config = dict(
    experts_per_token=4,
    lr=0.00826,
    dataset='wikipedia_en',
)
Below are experts of layer 7 (counted from 0) of a mixture-of-experts language model. Rows are named router (the router's row for the expert), gate (a neuron's input weights, with its number), up (a neuron's input weights, with its number) and show model dimensions 96-191. Each number is 128 + 24 x the weight over its row's rms, rounded and kept within 0 to 255. Numbers have three digits each.
Before each expert's rows: a language model's description of what the expert responds to. This comes from a sample of Wikipedia text that the model never trained on.

# expert 43
What it handles: Determiners the/its. Definite articles and possessive determiners, mostly the, its, their, his, after prepositions like of, to, in, before a noun.
router:126159155093135104105099113112133114082156145144128138156134128137129123116092106114135096179145120120149119108125130091090117138130145149110148156136130149087094160127133164120138152103132107163126099165114115117143105093081126126064130097082150101076148124139089148141085111149133158142
gate0:143126132085124125140155180115113088130153086088126128153133161173136141151130125147129123104109072125103154104093091122147127122121118135116133140092116129113087098153126127127146150119092096166125133126195090107115087192168126147171103120132134154138126115168150086132138130121115127139
up0:151126083137125150126124171138073145122146098121128136175126124175138125139112093125136161094166094114154117170131148150100146122090122130107122139123120115102123167121148151145133149084068116128108113154144102124147075136115130110123121100117083151150109129173135098126136088122115111126
gate1:117129163074151061126147108145094137076112182111140101195165161121112138168119143144120095112156113144098136142132116178133144131140106132109125114142131084122172150136138141129104126133094154102124107123136126169087132115134129121137155132115130114170137185175125106114076086134105148152
up1:147122120142117119091135096145132103136133188150123160154149167117127096179125110120127132075099131128129101137126103120078127130118159101112127146148153110093077154153131143169121128092088113130113107128154083121135106088108131135136158129151141087128154057092128157168118141141125101096
gate2:121116120088129115127075102147171132107117117115118113128139114099119134151122151167148117138149134106174146146152141135153169152076111119131113131110100104104136144106118139119142109131118119134183164177132141144108126098074174103133123096161107148158146095136123118094142142141108119165
up2:124122135144149124134140146084189130119119143145099137157118163143120145098085094116129107130122129139081141097123086158100123122155137131109144146072138153131139089094137135146141119146151101132128180106108133058146158132156156122176115157102133131134104155118118125136118115128098141138
gate3:142118130153141093146115109106117141106123120156130141115140143107147159096138134118144185138151112077138132121093102094145138095103177157136108181141085114140115118113112126169112116123154158120112130123148174168167147134107131147153115100123123106086118145118151153144109087125156135122
up3:089142144073109174160124081151117123127131177101081114121122137172106142145152107163156124123131112124137125123148094170127107082098103110113098102124113151137147084103105145151133109124106168169122108135096116107168156120105108156109162109138119148125168077113129157092138064150140126099
gate4:134146119127153117143141111088148120136162108111121104112080151107130153154085131107137117132153127134079129133110134143144093144125136132097109108073134134146169158175104117137119098087109143187127128116096133160154151120131113100117126099131134187114132108129139098084144140159176100128
up4:096099148143101122120122135135162186089098130139155165176110152122109156140148169121148139110121087168133089104165117154114144151159106160115125100087139118131137126158137165097160119117112135142108111159169090145130147102136098096082136108100135118144106122160127159121088121139094110142
gate5:144082181126153168141115107113152140154134119106154127153134136111086118117111151174128128104095119103138114139144156125097153102141134166094105104090131133118159138137105088161147156148128143155147122174175099111112138115115125122095129138099147164106138088129136172106106082108146123114
up5:098117134091100168106160088142106105145136149087154112136128140109155123142149154081136118142157114126148129180118138146137130171107147115131162097111121132112135092106189128132134153098144145127133118150086078113137123142123090164135095150138138116137146129198145137164129142153145142138
gate6:085115091080158148143101141133131133120148094153102158145106148134086158104130160135107116116114117120108087087142170166155120149135121108168091092123064110090139137104100119159078091123116145136096126120092137134143119110108130102129106160145132116167138155098133144147192130131134092119
up6:104133103133102078170106153148154126120110135128147119173142162158150126126105141111126128107135119142153128122138101144119137122136161096097140145149151167169099109134148174128094136112115100157160131120125124124167075104150118144130114142097101133147071100103147115139163096119144147140
gate7:129104174105098135136115092131086150105113162120139132108158142090135117134130129096116115134141105129108049166157127141125131147106149137099137128100116077128159128174123148170117134105108172109184122155150099098143147127112109098170091126143142161123114114116146155123108112133161133135
up7:098137116178152138141090145090173106131143159121104113134120130106112129115121139130115100087169098112140081150105128104144130127130094122148108157148122159100083134140144150143151149144174111109136141148098133118150107111134091165158145137169107129158154105161092111103159163106143141148
gate8:110123145141161138126134144120125166143126107119130081111099074132082081167106125124134126123128100093117101145114114115120125121139129136190131109181111142158088124115097112141094135093155109119083120110093156145157107139124146156134173129130112142114134108149127132107139119148090114096
up8:095123105179156144135162119070082093139158109135127146153149110136127143117179105131150149165108157134142130123110150133108107159138110151122125129128118112129117121104153137087118155150149151119175103155128154122112141158115076125114142161125098089132163103116127128152130100139131139136
gate9:097126142080083133152148133115099109175147131108157111143109103138125138103128145134182150098137114187138164099173135138115129081115100073142062103144128134122116129094142104093118137167150123106128111127143106158145157146114146125172092164090121157145110154161175152143149128082162162149
up9:123048136161122135102141088128132105105136137133151118129126127097133133142145097119166112102125150075105089175114143131108142144115157147141099098117094101105121137123140113118109112140129142193103130106121142103121145097150143096136112130148131108135146124123130129120145108122106135118
gate10:106163156151104136152108116089128179118136140167098137151111092173164131114129172135129160146136162125175134085118064146120098125126176134142122133110132131174138118131133118112115126127120120185144139116137113119109125119141088137120150080080068137126165130110165124113159117131122113110
up10:157104166084087076135109145121126107100111114144124121133080192124120132169141117171139162134099131122126084122123124122089139143133087149106140124092133147158131105104112155104136085106120095129118146107124112166135123125145132135135099165067161160119132107135114114131151164176098101107
gate11:132140141137119095137136141100108105154128128145107155093122097123140151123142153116126097109131111086083133078108126095131147096118135146117134109106167145103142116103105138125134136138167119147117070157115136126079161130143126155097171160132105109113145110131128144128096112108120085115
up11:114112078168100176078130156120139124137087172111154127109154149177153106116144098115150099140116110142081106119107116150090161112109091105126112145162128159158129132118074128120126141149135171166164134122134124117171116111121117117120102114118132153125138150106148115102127100136120133117
gate12:072122116145104138139150114142120132123164111095107128161102122137131176073115085101132138136153150130115113090140123116174142142101111159158106123130174100140127097153110111114085130108158105144153108134108157125172114118108090166107119144118121155172133090130116074126154147144138131126
up12:092105128130171157107115111100128133102157127108127175115095135138137164135093157139139104087158138141132085130129161126170138115138145155178107116125174180124129091176128142152123139119149147111130164136138119135101105142142141160097123159160103154164094153123098114161093151155147137140
gate13:117111166097088115142108117113128178115169158100133168149116158157078153109114106171083123120109125150116128096172129150133153120147107150171147106149108133105123107137146129155111116132150173129096115127152159099081105106146156139106119166182162104113124153110134161103146144131115092117
up13:125136062085130131144149129134127142103172128117127127103139156151125101139078119132134180134129104115110149121120098150072153112146158191161143142120146135143121102132104115137093096115098162146107100099129088167130145146132127130157093112115129172138137127114122157145124150128104176144
gate14:097155133109168125138147127153154128097136122144144118127051142094115150091083141083172136137125130160113182100122068116113134153145102134159177114127123122142100157126119102112123151129151125113096113130109115097184152109148173123161118129108100151083161107135116113128143123111141121115
up14:148122096132117129147142129151127149150107103143136123144093136140149105091113078095115136124168140114111134104093110147077174113098133098161127138143139139127107176100158148104145105158129102172190118124130151105159135099158114144179138138122114131129127147131155122122113138108091129133
gate15:150164152140122118166128112093167152141103138138139123165137134135120105139139148098096183129091119102143113096137126095131116132127122115159144174172148143159092144135146163071156113118139100104152116162128111078127128134116102130131131104114143151124155107166164103113172098131115105126
up15:092181129147079119139110122150132101179098130141090136097132114133131100151111150130198125159163156136120121120113147173090102122090102063180135137124116123153119112128156154084126137136107098116148163091123135113138150119108123086168109116143094111133128111104136162160135136128166131171
gate16:132090094134122130146113154065110132119124115141159120138125078174135099092151140130076098145141145107169121102153145078134169093087139127108133118151164151131157140130088134142101131136159179101149129130119098106122093123103114137150115118152152119122106160116108103128142118083126172135
up16:139102135122143105128120152120088101118113126143167129098129104122129099139112104097114186138126119137100091142108124114078174102086128153114126128097173124129151151129152157079091121175146151137109129096136138117171100123143132095159092182122168114130089142137136089098064108127160140106
gate17:132128113121109099146116154108112138142156114112141146106147136208146116120114128097100093164157120126144171114103130126090085119108140090066130108083098084086162128138150096121089093106138136139170123112122140113147154110107149134123175138132142118096164099120154114106114117167116150146
up17:142131124134114134173141125141124137139126151142137078130188085091165174115117123160124130089144138125130114153121128117198155099126160118119137141130149160093149181128096144155091125134135120088131107115108077104123078149124156130176128125122111107126113105126119098118158164154159155104
gate18:154110125132115147120128133143123111105144164144126092141137141090095132149098152163156110134126143145173103124175094138151148143121194117129131148090096153151105104114136126117172142120063128129090121120143113128101144096119137108109114091141105148129119113127097082119111165154117133121
up18:094119089182117120095143112148098142112122080112098141143101124128161128110121100120135131079127132134106155115125138110129125184133155120104115118160103152155102165117115115135111083146109153151140161136157136097141096137105125090128102100133147074137111136145176131136078061120126126158
gate19:146140101126098149157147112153161124166111097078117145131134072157150122095138100112139148190179146080155134135133112127135145149159154120158114130110136128121103158117137104158140073160116141122124130138141168138121128117080093146137140141141141135109183137118136127125152098089104119132
up19:116149121102126134112150126159157160125154146153115098110143133135144118135126107129153095151166150111108130115153090161161143146212123111140098127124115126159154141134145124171096125121127184172138142115150175136081132130116093135116122119143149149127085145136089144102152115139080155147
gate20:087094079152102127108180136126158156136134146164121143120131148148122163075092129137112111141106112176088150138139123115148158140137155163155132114131173141122112121149133125130130179089131120122110064124095093131158109170123168154149141144168128090113157132143114178137124114109151122127
up20:191110089118122093117152106122122126123145150127093140140114163115168194103073132149078100141095124079144113121155130099138166100090134142133168126102128148092111046151098109122097120110152160119110080104144150119096121148131128156117150133151176154129133125113145076132125112081123145126
gate21:134172128119142151189080146103207155165113129112110136132120150117140134115144164179099122154125118150133119109138187137174141082140114104138132147172147153170131109150120108116126107154089115092137135093115119126123123128135131126166121100135123141133129144111114154161126103078111125096
up21:130128099171119146097120114121123123105128135137183116118147105140112130146123088125148153091081117122137131121143107146096160120148102134088122115067156094103152114115099175122150160100152149166133164191172114129120195092142110125124108090103132131114116144138122101141144158202112125074
gate22:140147151117104107115117096131088151171149177120150116087131095162106098118124109116130134138116139140131158134107102152089163169126072121135127097106178144080099103135189130148158166141160122114107138094157118126146162118117132118120136133152116130142140089102100166108135153085144128135
up22:102160136106110153139131155139124124106163195130130131162120112153093130117152134101088134148118148100136157116125139147111114119065119100185120125102159093125100095162126157132103118167148133143121144108151103127162103113165177131118140171154069110149055131103098126148125110142121152148

# expert 17
What it handles: Articles and determiners. Articles a, an, the and determiner-like words after is/was/as, opening a noun phrase, as in "is a Brazilian botanist", "another", "sole".
router:103102145122154131115149120077117088092126157109155194150122129123109159119123108123070108128102166127148119114160163078122126128171155185111151123140098108068128119088118161136147148155131131135106138161095159133094107131098154160108127145131130116097118113132074124152119135114161125152
gate0:134126116108106073144149126132137160125161104157096161156161129119125129141114104128165105131098117108110148146140158113182166082127168094180129126156143113143137104108131124130118095113122153123136129108131131120182101114150133105165105140160154145139195164150129148112090139093083109134
up0:083128129152118141127132198167176102161133094151133085184133118098104142156096104130179147099143145109111106114123132124150142110146125088156114147139156130108154135140144149142144118148134100167128132169120125088116140108134122117134141132165114161147115091143116123108143139144097133104
gate1:086099099172107155118114143133108124143123089131107134105178104119101165103113102183176120122113140126099115125126111194139119161144151091148133131131114185115121134110123104186119119130069138142109144133144132130147175134137096151116159132138128103144151167106076073154110133099128117133
up1:145142097136129150133123118133147122123100154106136139100162122129112141139139134108153105143117115126096086095162146119137141150163112097143141103153108123111153161157109126149115141142123122127164154075160124096160159150167140188149045114125141154145129139151087163145137126141126176133
gate2:118115161121079136134122147104100146111153167131121146156117187128148171100137141160114173135124104110186123113156124116144067149121159145148153139140094130127108085105123135117141126133137111139109124141144142101101113092155092113135083120154106104141133141113133090126154123176132074148
up2:171083090110114112107074120098141126164132134143145148090151141112144135158147155160116128132139162109123145092115140156132132146142114172075125151120138136148123127108118115181129115131161093068140118185122116083089087063089135129153147105089134109117128127139119094126146098134169096139
gate3:105089134164138165137126164151132118108126140127123139164145147125125132126129150166140124116122147116158119115168111104135118056095126158166134157105147190132118131127130154145108142148132143154139162109104055118114095133128109111075141135117096129159113114118091122163142152123132093131
up3:097166079160097130118168107132139141152124133124091118127120081110123127129147106134094142127143099150135157130126133135135118121151144081125122111145127118134127113119149131157128145124128178107114135116109113107092111119121138084113119101142099148154139118107142159157110105109111114118
gate4:170122133095108142133131092124127117129137115136122114136124129150116152146134101107163112168116087083100107093154147172113113121106175170160116135109120128167155122130126100089154102143119128143127120119099101108116141136118092156115124113073131116153108067132106118177139126116113144122
up4:153163139105143093135145102101117143102139104148141104106143149083188157124111139135159125150144127160139162105128124116113127129094107127135127131123138095174146106082141179104162085099158135157146155167147119116148085132156111111147141108112107110131108123125121155120115114176122108133
gate5:137189091150123152148143127111100105140149089134147139156149098090090123185145141106086170167169141132089138113100111141120106096109142121131150147141145154163090103109162147077161170135147152142148137113129128144158117188111132145147145139118168108096138113135163164125141153129169149139
up5:138098159167052085101145165106160112134117130137140104117110132159138116140138159152127111099114106101140097117128132136174171079147123130111132137140126110107121086140126104186142074152144146125151127157113135119124110130152080130086091119112142119140093096099097110134147138122127076094
gate6:119167087136115138148152152119095158104109135169127153156133136139117125103117113146146133095083125100128155129123180118119121116113135148168134123133131106059151139128090173112159125144145177144122123155156123126094105145146132119156144100159122148174150132070113105122115117159117090147
up6:112109144149143087119131108122124168158120139159143111110086142071100103169136112104138101127127132175171152123134094135118120150165123130129130114143137121120151133107112067103096095148181089121143121136132135156108174129141112119204132110163128141126097141129085128105148141121163130122
gate7:120132123091101118161115109110134143106100139119112123107119101126124117164123145121145136120158114126120146134153122149129093092143105111116141131123123067154104129141093136168112150125124122130144118124123133148056163112129144083151116093096113161131121153142116112158089133136159110141
up7:117163149115155125121084135138102126132115124105105094178141122134126171161089129151137126148110121127096117072177120142108116136115100108146117175116097169166093119135143158116101135158104140112152150142123129116150122075159125099118096128125151180136097144103165131083144096103112122094
gate8:103099151141150155131150133076152128136108101127121080116118109128130093126132133122123143084149128158119100128095137106134133117126090142103134131138181133090145128115098135138125085066147138159094117120117129095106138121122076112118110181139141121092147172140100095118152111123113118085
up8:090141156098137142154127117174120159117122141130116163100148162159154133087123124123067097091149107121163157164137178125142110144131125167149176153129143162094130127137135104128137125152169157142136118150131118092123130107113126113127108147120116126154136117085120184100118138122110131092
gate9:132174093145097088115141116133134154133100119126119084123086126062140134115135147127140114135146119164115143128173153129127143171154129140156101120120139151066129150154139146111097110144078135121125182053116121094087072067193114132156126138136144101144120132113146116144116126136126128113
up9:144133124104061115136130130125115148161152126107090087103129096124127147114103144173118132091153149106136132146097085130157113139110096110084153167129150151126122119143172116116150121085145108141138144149161129109147131104162161113165106154136160108141115159147160113128125125134121158144
gate10:168154112095161127087141135124130133148134169118125130122153135131119118116123114101149173144113157114103129140090116130102129103108090079129122125150138086119137145128087138170124115140083145150136125136153151179172175110121111110124145105160142121146118108110111152165123122127129128130
up10:120150089110165137143085137126116073175152127106139141145139116172129131139111162120135103131133172119137097100136110167098144111115141123136154122107115178133152096085146130108090148168133142096119132164108139150087154111080148118113096131120132133144154109136129096140098161148152162182
gate11:149143134090174088153153109130104135170142154148190151140129156165128132149131132089146085155126151125087102129132125141090091130115143143142128117126173128130101134198135110122153165075150144124162087139107118081136165152122113142087145137120111123153126123163123163082155098137109088129
up11:154153091128128132113136153152136179153099097105150103166119153135148075135126160082114138139135124148104118145108163129101134115139142158124154134122137102123087135145133150129167119090096127138108144090117068145113094179140102126111148123121126136151159114183115126115125123169113128151
gate12:128133177108134152116114147127166144145104132164111114131054146142085109161099156160127177140126177125158120133146121114151147117113110120124100143108130171135134172154144130096164133099127164104161112099156087128109140121102148116167135109088106153136137107166124136110155152118137128102
up12:150084104147144122122137159186093101119137092132114119145109136127095154115119155112134115110187096117138134103125177149118128161114099120133124097174093112097098093082128115125110165125097127129152147086134122126100147151140095138140108079116116141106122132126120135176115107116153095116
gate13:172116149078127166133098128180157148097140157113110136152098143109165134168167150163135119126134164150132158140124057103152090153125118105156182077094108113134117150131125107121080122147076159147141109159116129146106148114157137116152108123146115101101130156119135112125120085165065139102
up13:101140095145133082129111100115115151111141118174147097136135146134144126169089116097171141145192136146112121161135159166113143157136082184137106137119130115110135152142150133117137096091117156096151101125106137104112074110119154074128150136128098131145137138147098142116102128182156117144
gate14:109123147134127186129151111126100152137147134090132122104096130160123140152106143140126120152139132104102154104161140122148144140109081157082109145120141149114099085139158119174159173109102150092159147148126076066118119119128138142135144132159111099119118134113113146140088098173130116154
up14:146085077115117100132108144144132147124161099124125133130168143106102093139163165081152190123086125123120115156117107065134148110135172114182121112118131121133118112131118156122102117107145152122060129139142143107121154124139097141128135157113116137146105135092112139134122119122124105168
gate15:141130099108127142135109172149188150120125152102138125127140135146093130167079137103080110142099152160102122117153149132091120085153116107133084143140175137123147098126141089115149079113122118083156130119121150117102109181151117130163122118105151088133140148159109124136163134155048167134
up15:163142100106130112095108139123095123136111122083142146092114163123100150106129150078108102121119157146125140127141115149105136157174130100154160117134146165136109167141182115120154100115156131122145132110120161105072148174093140126137129154122149141132093158156165142123148156103120128152
gate16:142131133135139137140152162098110116112130087132201144163156120165137132123103160109143131115131112116130144140147126082069121122146109147125135163085138116162145135135129088096118127127134135118144188152126118146148114135162134091208140109132159115151134159142106126166136145148114114116
up16:120137133194090098147099167151114165104138107149157118189129183142125123138123165131128081136145115100090136104147162152124145136174148163102130130089077119125142084112159117147178096124155129144102140116142137144143140132167125096095126126081107133089127100131121136100131106129143127151
gate17:096105136121108134165113139147165137089144155165120156131094107183106133117120090166144128113129098136124103131112190122173140165148103160158117139095147090114113133110110134128180131141110154092140144120124117135143144174131142145145127156091116144117108143106103132131126118170159093130
up17:162123141100105130129132136139134171164140094101129136169134091117093165122135180165157109145112130132101130124126131161131164117136092169132089090154143094141120162132111118171132119188184156086107114101138100126096142110149162075132105142137102139147147117127154154119114149123114096141
gate18:116097115106130125118097132158126130134108142123125143134119118133127103121122097195116158163131115112165110093128078127126143117137137097126132141151135159134110064113111157170143152126168127104117112090146136139117118133102107116116128103134102073113134134141136093113142176089175098122
up18:126141106157129104099130109121166132149128132126089103164134100147161145155155112137126071128131134152120145118170134184098138152123125060154124119121132124174116142128116140162119142091083187134096090161128124178142116129126140128132172077148114119138119105151099108153174110134113121166
gate19:085145101078122084140140124129087112134120142129144138131134145150077095125131121178074139108111056133123132091127109108104142113129158106060155184136120105122082135118095133134119163142117151111199127139115091130129108146087144104114144108130148115152147154137078145145152144153128197140
up19:110101165153162143100118100106128137148127134126152142108138121125119138144107163124170096163143136123097135169080128107119122109170098182104080120150147130106104126140120156157143109120154128146115164165112136111083134159148110123097113139153118115145098095119103118110057117178182147107
gate20:182140157143110131123171078074132098146118128124154126150162123093107143166120113131154155180134098085129127103193116098075106137125139175095079163103126109117129147152129125134116154103115151146109129151124108106124122092174116125121116091144145131122154085134147134113169162115121150130
up20:146117156165103113100085137151124148129110122151130203108141104149123150126152149103147154130118158166099138107100132124099131105167108144160163149165103114131182145119106144118161147113159121154111194127126177122178126166158106139172137154154141134112140154139098097116136108094115141137
gate21:118092157115112135146127133157115130123134181137122156115122124120134151147113101130117095177108091153124123117148107134107115166107098119139131119137114155089119126132153141142134109148099162129101106107133125142119175170133091095135082132166112139144131117134136140114107140114092099062
up21:116121136156154134148119163133097121172116150141100118144111128174152174142141126131138114106090088134102111117105127129144142127089111163155101121105072112090124145123138144149112152154074135113156173135103113142161160122133146150155123165079118105079113119109122130156089103132180129118
gate22:144135161137128164176141138130094127149133131143123098175118164107103128123159126140111164094097152094163123099113145127151113126108135149166133111118192122100150121157190128131154158159145110130164130145104110113140141094121101150140153127157113130133126140178076144122144077134149147171
up22:124067128125122135169095112110100132093149172122135100170096122116146161137146111149142135146141152080115108121129095127153123132074145136111156113103122116137153144136143123154079135127156168116124127153123133134094149113152084152141116154182090158129140168078134060124124088134130131147

# expert 7
What it handles: In/on/at prepositions. Place, time and circumstance prepositions, mostly in, on, at, during, often opening a sentence, e.g. In May, on 15 December, in severe cases.
router:152106121120119112148146159117117142102115106086152160131158135131148159167161160104124149119121131093143117129135114104093117144170121107110118162127124146166125134107140168110116145141127123111120144122112135141147167101103150175086105150183110154158172191131167149124151141081122142157
gate1:152143147101142114120118131166127140094113099132093128093123135136082141143120146122119081130111112104181092124120129065130165127143110103138112137109091107117115175140098142099145117137102183078115111137137127175100092107078124126094167135126123104128124145119132107122139132116086137084
up1:123113136170131098113129139130122134120090107108160070143161106115153123139095087098133172075133153174103109134127142124112116108050125102136107116152144102123105131112135104139104146113123141106122090134121108104124121152132167180173099171124120097161118105139105103145108088119099102132
gate2:130116122143133108105128126133055135085163119151157165133094168141149120112129087146112142144100116111077100163138107112120162123143157146113090139120110098114107112155098129106122139125154131158116105121169167091112133130179134167147117082138142162110067131101120116153104139130102127131
up2:126118137146086126118139084138101123120104122207149146115081147142137143100128136116121122110110099102134095176093096078108160108155172154119120125127135114164152151144112146151131122140126146094116124090123165096119137133156114136144132149125114157091144123130077112140146107156161164101
gate3:121104106158157121125138105143104110107134131101141129153117124150091152121167112152090158111122080153119158126134155167139051146114151145078128138124164131158132124106146127075103104168084117124182070106140126181127143118104131142134082104139143087149136142099154110107128097088158131137
up3:156141132102078118133114116119128141112123154129142184128128159103141164137123145117107116166129150118159090108118125110117129123126127181185138156121098098161113084119096137102123107096146127095125103107134165118131144141095080111142118131165119091130110143155127073111114143147169119137
gate4:157140159094097125093113129169077162112106143114115110103136126144143101140120157123126129191121103106083129088124126156086151113128159165090121117154086117070135136098117155133130116110095134117131102120135115125104160104107105128088134106153105126159150141116137124102129129089077137128
up4:133074106114152141119142071096105144092131130157137106115144143119154129112105132155106105109147153119123118108117129121159129151118093142145127181123061090106173133142121156111168138129164099189141121157097095121082092119120113097117159164142148127091114138134127089090099108141132143123
gate5:105084084092137084128125124113120120103147160137111129102158110175131143100134124129100146119133137118140122147158104148126119150129109173174124182089169089120147133145159131155149165099157182174097121169130130118130125126154114135093093147120159139125106145129126135124099103109177110132
up5:150101062162132122155117159095134140107148111144124155123114118138134109076094146146068122143113150124138150159095163135142112112125089124132129154105126162118132089121139150117176131145105127133153102115143151135111138132134152157172145137129140081103088136144139102179083075080162139115
gate6:161121128142100133141129136140115126128182116102133120103144097119114156137174146151157098079115144146147081090082094121138112137092064159107171116138126131135124100119089146151091121134089114072113157130138117098151120084140095149140135096130105121144134114075120123140114115135129133113
up6:126152136123082175100096146123095124142108156106095154158151115100100137150147134137114152087126171112142124123136096077075118125114147154126124110166129127093158120130115130099099104112112122108128159157153086116100172166133146105118148118162131150135086176164146164171122146112127140132
gate7:140133128155124145169115126082091109147128120101128098155092174164129099145122128141111139155087171130140146152083115148112137112168123109162141138149096103092096143137123108075143154138128121165141153110173133108151106130156125150132156145133110139147167109127122110128142143143077103143
up7:130097129146130164157092129126099112144164122145158150109106152138144130131162106151141126149109138123071169130130144183129118123119118125112110131122150136176123150139172117099111114140153076155155113139118144096134143139137118111135093129176132117162175119112118080136177131138120123186
gate8:132169136151111084119128159098132127141112173129139086135181125084153120160086173134117161100093123131128141127111144118147155126117143097071134138093100098127153123133171139147098142151095143120158083137135138145077153113128091126145118151130112141142123147107089149140083120107152130176
up8:150114140120090148082133133153104128122123128072143097113141138103114138135136167173133129149122141140094105165108124143154117161137077132130141079085107085169096143139145120157165119081101133117118122114143143098127135120131121122145138132117118099159125100114118149150164123138120136123
gate9:120094122120127161113090155134138118140113130130162140119204146184092118121132143126095128120112118099129147124105113119098135149145099159120148101124132147136099177123117087146093166121107084114155150093124151104127123086158116105148143135136096156171099109093112113175120102096168148111
up9:126125120130115154117182102126116108138154116133175114138121134149165178106104149151058133123140150116095099144140131155097097095111114162119122154103104096149117124094126141151105127109125127136130138137133135096103147129120135136104150133114059125105127172100184094126073164134154120134
gate10:147125076174123094119181137134141174090138109112142148089127163061143132165144156157126151157132147124106116106121150144173171108150097117161142135163134124120118145100133110155134144134133120114159185112138123161133126123121111099088129155134140139111131136121110106124109109088152103126
up10:155130132139137140124115134133131131102189131148116149139154142208159137135106108111116109163120100119132110112130112117146136165121092133118105118138138100086111095098091086114156127142145125146130128115101153173136190106107122116098150098124107154109119141101090116165109099114135179138
gate11:146090121102156161150139135112143113105064095116170141154138101182124123115160081107098106147080136148142147108174138143153166113122123147114139147093131141127124085118100105126108143138171116117122118083123169139140115114119107129092105142091146112158118140136104126101128138136146141124
up11:104151163105115161128157140129119120145141119113118159147145142144156123147102171116168151121185151120111134149151165120138115079128155118116125175113104126127094156130167135117139176108112107154098111135143154164135116101105140169092098155138119111069128121144098121115156132121147124158
gate12:130087148102154145126171093118099093129134130091163174096159155135077115123124142135154153118136109087094081111122127122112162140120157116144150145165126189115125142106161105122103153127125107140089129144103115120149101149135118134126130107127137153132096106129162095133098169147165139129
up12:171127101122144152080146153146149101140139154072136133094140115092160118123127152162089123138165146137134112132157104120122123143120134080105152177121124086154142122115125111117121151090143168118097127114148100108133159141151119095129073123155154150127158076113152109118103130124180110127
gate13:128109139114149085133129109137121119099145110141140104181126153118128117138101107109127112113113110121127142108095092131084127102078106147112108104158140156102138110086111155144146123168118112117134118083123147099168162150111163163123120100117127097117146145127128126149129131122135115168
up13:169085170118107109143136146099146066151139163156160167107087154157144168177081085137140108137144147084109152175122099122142133134137142121162121135140069126134181157153133151131116119139144137149124107139107111112139072118175137125146127161142131111164135133113135159099131107171128110158
gate14:133145103130128102125136127109129142114106153172123110131114144153113078099146145164143113128101125150135113136129136148133140104122106141127084137141099124093083119123093139160138123061118114146103123165153103124096134152101109117173144140145155103129129180158110167118120098120142148126
up14:128132140125103139140089151134139149142081155125147126119114154054124121117162155106112065129125124129119125146117132111092159128119099074129137167114121124095118145122107143187133165057118086100110101160127135137138099115101129084127121055141115115116090134125124145133166131140094107146
gate15:135096090136127127099146157164156123099126091109140150132112172154113117122096149156158079108102118102141142106161143134122136149082171095159121118129089156161130153141148183118127157170130103147079129124107139153097103138121125086134115098134146116167096092154136132095157072152140105150
up15:091111104128109123108173091098126149161147144112167071147149110106110130136126150111093160136127120130140096185130154124122116163144120123133110136144125137122136131186166139101125168157111137134118116137123099127147111145107129069132099114125125123126140095112110144106085164112141128098
gate16:169115105132120140070110140111136110139159133128150141140190167111099164100152137149116140159123132144140110112109119137163137138149138137122103143128131130092153175102103142152142136107146102096158150107136171150139148119163142176105170159163086131134113136122090113126148175141107119143
up16:144135142080100146146162112119138109093124110165156142138104177104156128139121115102127142102112122110133094148143144114073178145071152137152108094113108150140101089133123120098145158146129128163080123155122117145113134114130096141147122104111131133147178164139171154131165138151181112115
gate17:187107148196152108151120136130128125139178118110116164126120111105104119097147093162112153135118103136124148101119134126117147109143113139116168102091209111134162153138153140130110162105086139126131163124152127150156164106174144116101159101134107109152102125125118134120096110114149088144
up17:162131104147119142121107164079169121131117128116168110127178157091143114130127138116143153126153098110122106158131088122143098105119121107133080153143131131121125117144164133122141134146192106153136112106140141095104090122119133134113192110155118126139135174130089119103160154151105124129
gate18:132125186142105123106110113150152102106118100103144126144131115091172185134135136129092143138132079131158144086160104134107104156127103142126107122102057116132091136155140127091080128161128159082161123160142130180098134077126122127120098116109106109123164121146135171116120137148134131134
up18:121118102124155116147134156137078115148128067136126139112135131134149100112120091145165120132122100153116133149089131117140122149102111140142122128167135070123149132121078143114101121137133137164080064184145108121153154127135106094132128135165146107153110124143144142161131106133116143066
gate19:165125175134117128095157136186162137101114109134130158172136130135152125143138081146138161103138136127110150170067127110123135120109138110113145144143112076131100188153114131075087177106088135134119117128127140146106111057150160106139163119140124124120089108134125140118151139154136164147
up19:106128129146150162133074104122123109144133140139126095128072153110111120132088152122123145128120205174166122091125181139141113117131144110153119095137126139136106136112131128135144130162092143164136134093125104127098114118151094148113110145138145083112124100145145143143090147126119088171
gate20:120120139126150143104092138145162167119151105107133139166097131090138140164112113125123144113118137144126130147090135184134102144094099079121131157096093122130139120140110104098118161118147102116146131135161097138126150108127119093146110149180122132131150123115108133111120145155123152155
up20:128132073141142147094130178124126100044155127121095117108132097130111148139170176140115131050134142136161135140088115131142112102130160137117130120115134124120152095158121152117080131146107179125101144133136135126100112140140072167103135109140135133134109153118128148108127126116145145107
gate21:149130102116149108139140160153134123081102124109096151137150132134121126134090071115156132151157100089097143158106113133158139167126199102142137130142132118155127115102119127174128138138150101091116089140123139140159139088146092185115149123131146158133187174118105089120116104089151108125
up21:117113089130141109128129157095126111125142120155082130153152168113102140137123110076124110159148132095097131138143177100107121131134127161110146190132173116112135091127128104085207116133117119105127092195096151133108153128156139141132126157166134147118157121124109113151140132106136090124
gate22:157137086142133143142114173117117154109049103120128151091092130137124141118106166106104177094133130174143090128096166123094152140117122132117138183129153140136132127104128128174119162148167109144175179122110129128161147138115097157125148143160123124140094128115103097125119102112152157119
up22:130126131081083113119093122096144115136109133135132118128120151118114142098126132192133141103114108101157099113102089150096102154130124141092125124100111188114131083136119135103145146132118120141148110103131125096142154139056084114139119121116106132122129130138121154078150111157130151152
gate23:087112130139127155099174103138132131177129115134130108069101124135074124157084109116123130130155154147134138116130147121150138108124151100106082151119148116104141105168098173133139160092150153125112092145108141124073093139118162102120116132134080132139153121148170106095137106138109088138
up23:135108087146134107133124105152137087108133105139094206134148117147134148118104111146127165143113127155139126142155137118119144128142146125106115137124191123115131113115108107093149129149156182136148087132111117109079174160099112128121154151148127172148119117133094143113108087149180112086